config.yaml
router_score: "softmax"
init_std_router: 0.0236
lr_router: 0.000935
rope_fraction: 0.5
init: "uniform"
lr_head: 0.0059
final_lr_fraction: 0.05
train_tokens: 1261000000
max_steps: 9621
Below are experts of layer 4 (counted from 0) of a mixture-of-experts language model. Rows are named router (the router's row for the expert) and show model dimensions 576-639. Each number is 500 + 40 x the weight over its row's rms, rounded and kept within 0 to 999. Numbers have three digits each.
Before each expert's rows: "mostly gets" lists some tokens that are sent to it at least half of the time. This comes from a sample of Wikipedia text that the model never trained on.

# expert 7
mostly gets: "-", " (", " In", "In", " March", " September"
router:452510539597524461534457515522477441488436524456460481437463472471549566536485510443537591501507545445495593473509562505507517516520432527540498481475516487425472581572604478459464475461515536

# expert 28
mostly gets: " William", " Thomas", " Richard", " Edward", "bert", " Martin"
router:513546515423481475504535545492440566463447519515483485498565472494496457518587492473535479515457445522418499459493504476538514504512526529519505543528489455443465425509499448482442535500475467

# expert 27
mostly gets: "d", " ", "y", "ed", "ly", "ry"
router:533470502517465456507523499520497501423506570415451576458474481458488526489461522534550518497518497457529487461542470532533473534480512445545502521409532509566521518523512503543485532465530509

# expert 6
mostly gets: " and", " or", " &", " but", " than", " which"
router:522512511496567448467452510430540510496529531477486434478526497448523445444511522499602580501505450539448519599547507573458502464484466532483460435407586588503455535458480540576502446523534465

# expert 12
mostly gets: " some", " 0;", " ISBN", " population", " 3;", "5;"
router:514519532559461498451536459476444421463464541470448522520501484528514560497477529476590521479436455439480476525530508538506458548514525511535508553466495544423438441485394545495498563470532480

# expert 19
mostly gets: " September", " October", " August", " November", " June", " April"
router:467501535525458523479575537535442481462437536469456516542484544535449521551495551446493567510485477539456600490493538473528526451565541520497514522506479444511466500481449512437508436505470463

# expert 31
mostly gets: " \"", " It", " it", "\"", " He", " Me"
router:523527460478545474437465547554519443502560460461457505445503478472548486417464473465442481458442553522532451491498570513525472478523565502547475465508489547500494491475495529510493456449484444

# expert 21
mostly gets: "|", " =", "See", " Binomi", "DST", " large"
router:463491510516454504534480458484480470520541487458489564482448510535515500455616504479469493541475466503485523551483557411549450537413449510527457548482588471495469473551487615474509515490498413

# expert 2
mostly gets: " Its", " its", " own", "whose", " Labour", " late"
router:465478530553426477462518505507543519513553419511458436520463460442551527518463481548524432504496494522466522568525492481501553483513540506463497515446466540468439390467462475526515503518487498

# expert 30
mostly gets: " a", " an", " be", " first", " been", ");"
router:457505515530547434461481484516531480494518531535451464461509420523523581500456439561475498463531580470515465463510505447510519495508479523454495473576502491424459502421509492458539474559527511

# expert 4
mostly gets: ".", ").", "\".", ".\"", " Species", " 3."
router:511508559403509512450501469549546455533565555483512523474474491468476510439456527539573571518564496421495520411511505573488460566544538480486519527485518495485519509543482542542518495466469534

# expert 29
mostly gets: " for", " to", " New", " To", " For", " would"
router:467509573468465566487461475545533460508532467530494445519472482505505491441480490462582473547496528475514466556522545521521503510530512580503526578487516536541494531534534487549535465486494497

# expert 9
mostly gets: "t", ":", " part", "|---|---|---|", " •", "):"
router:449525509513512509528540498496505528486485487523498358517505536539527500503486501632507546467453496480513493510491544506539495457511503436526502572505491572483515504527532492537491585504502556

# expert 22
mostly gets: " has", " are", " have", " as", " became", " can"
router:415513565478476433490494550461500502569497569438479418487483520574420461516450464512493523467511507427448490533550515481514532521505503533548515485466519531474547525474468531537548504525513480

# expert 25
mostly gets: "/", " /", "=", " $", " de", "aged"
router:517512491503461501489451520529486507502539462516471507483517508503527526515544483510557462504548461491480503525444483495512574420488488514499486532485472504485498424474445426438517547525492458

# expert 0
mostly gets: " that", " the", " he", " this", " she", " many"
router:493486526544532554450489500473485464482469552509478600520499531558489465443554450471481489499478563437510491501499463508529468494437537523502503462518472526487447470478428476442614543391489478

# expert 16
mostly gets: "S", "N", "W", " also", "C", "A"
router:470538492495465443465582506468491525493542501558546575474522487488506486523443464557490521435515517448519487543480530426542519560540479476488510559452548524463469475508525549510505483501494564

# expert 23
mostly gets: " of", "---|---|---|---|", " about", " in", "|---|---|", " within"
router:509538578443538579555439595438544512519538514491464520534509480532543537522507492542464530497484481433475564465492508475493402534486576538492487530518570483493462543523509463455539495454456444

# expert 14
mostly gets: " ==", " ===", " ====", " JPL", " Racing", " Arena"
router:467535573535518524557472504512461456499573439510527473469515515464517465472517516501493463501545481454453474488527475493538483457519536464460494474476488486460545533441558554468573448447461433

# expert 26
mostly gets: " Route", " Candidate", "line", " President", " Swing", "tion"
router:532569534514455477439515535528544533479513485467502552516495434605487517488496498500532508454486450452500567506554537440512560461524489549495452443472488494434428481507500595428463547473440486

# expert 20
mostly gets: " not", " more", " large", " less", " similar", " only"
router:511543474515473446411531532441481500458528543448530545489455545430470512476436553521463499436484471521503540494541560507537467489517553528435527513496458553456449495481503525443463436484530508

# expert 10
mostly gets: " one", " town", " city", " site", " company", " buildings"
router:562462513518474488506468501515394457462506466484507502506397528505489532484465516530555473527543492544476502566539527472458516527521576423469558529516579532537458445468508486527490400526463536

# expert 8
mostly gets: " century", " million", "]", " years", " California", " India"
router:441480480498491499533479492383462534555434436491514547447516476428481526544458511446460477429515474542418412557552419458509550519482499472440450538478515582474476543452477463512472561488492498

# expert 15
mostly gets: " released", " died", " announced", " built", " returned", " published"
router:529551543455448411444502556579502415502515493481535479494435433456507530447501490483535448514535516489421488614519533565528496490528532498445497508492518513519511611449448497560481420504484444

# expert 11
mostly gets: " his", " its", " their", " her", " out", "On"
router:473539524536525557526490460541525493528510550512474508443412485494476497511511538485468572459502569483498493470492529563535441558479500445516494593496498536449460481457465532525574429520532504

# expert 3
mostly gets: " W", " U", " L", " V", " P", " B"
router:510481543562473465522451472494525504569474500523475437473541451450525468534495413473527423497543476523516548494472489453532513590467520487482471537522517569485508454492512532497516547480499597

# expert 24
mostly gets: " 8", " 6", " 7", " 4", " 3", " 10"
router:498519522560510466508512520443479465472457495516496556523417501512519501480504497478565509499441478525493585533485513448524506498464538516513475499454529535505474407463478480485514491494513523

# expert 5
mostly gets: " after", " by", " with", " between", " under", " km"
router:455499497515515458520446493418565508517543432485560485442483528434556451478487535464547482530526455459429528537550514525492586475610507507499512499474469507513470545501437532536583492550492478

# expert 1
mostly gets: ",", "),", ")", " 2015", "\",", " 2024"
router:454474530465494542483460544488539474506528468499475496551537487465487488492459527513473535459557464505499516530557522565504528523529497487507469471415503520519470477508544517525561501474497454

# expert 18
mostly gets: "\n", " year", " month", "\".", ".\"", " When"
router:418530524449557532595482501455490467511496529479434556548495433504418512529552464502523548479519499541438561495530523483494505449496564521501539482582505540477425566504485472475512566475495537

# expert 17
mostly gets: "i", "a", " over", "o", "′", "ri"
router:522561506558492527544520489543559470454460550440437486457528487492554490466465542463501548480509536515550528511488563579499525458537463413534507527530506480503487491485491496495563563529517528

# expert 13
mostly gets: " Chris", " Par", " Sir", " Jim", " Pan", " Lo"
router:513527487527485523466476523573497455477484545459466519551556573487527531481450453537455419480499526510550533511497489450492571531539507548489491501519469482483541471480490429418529512495506483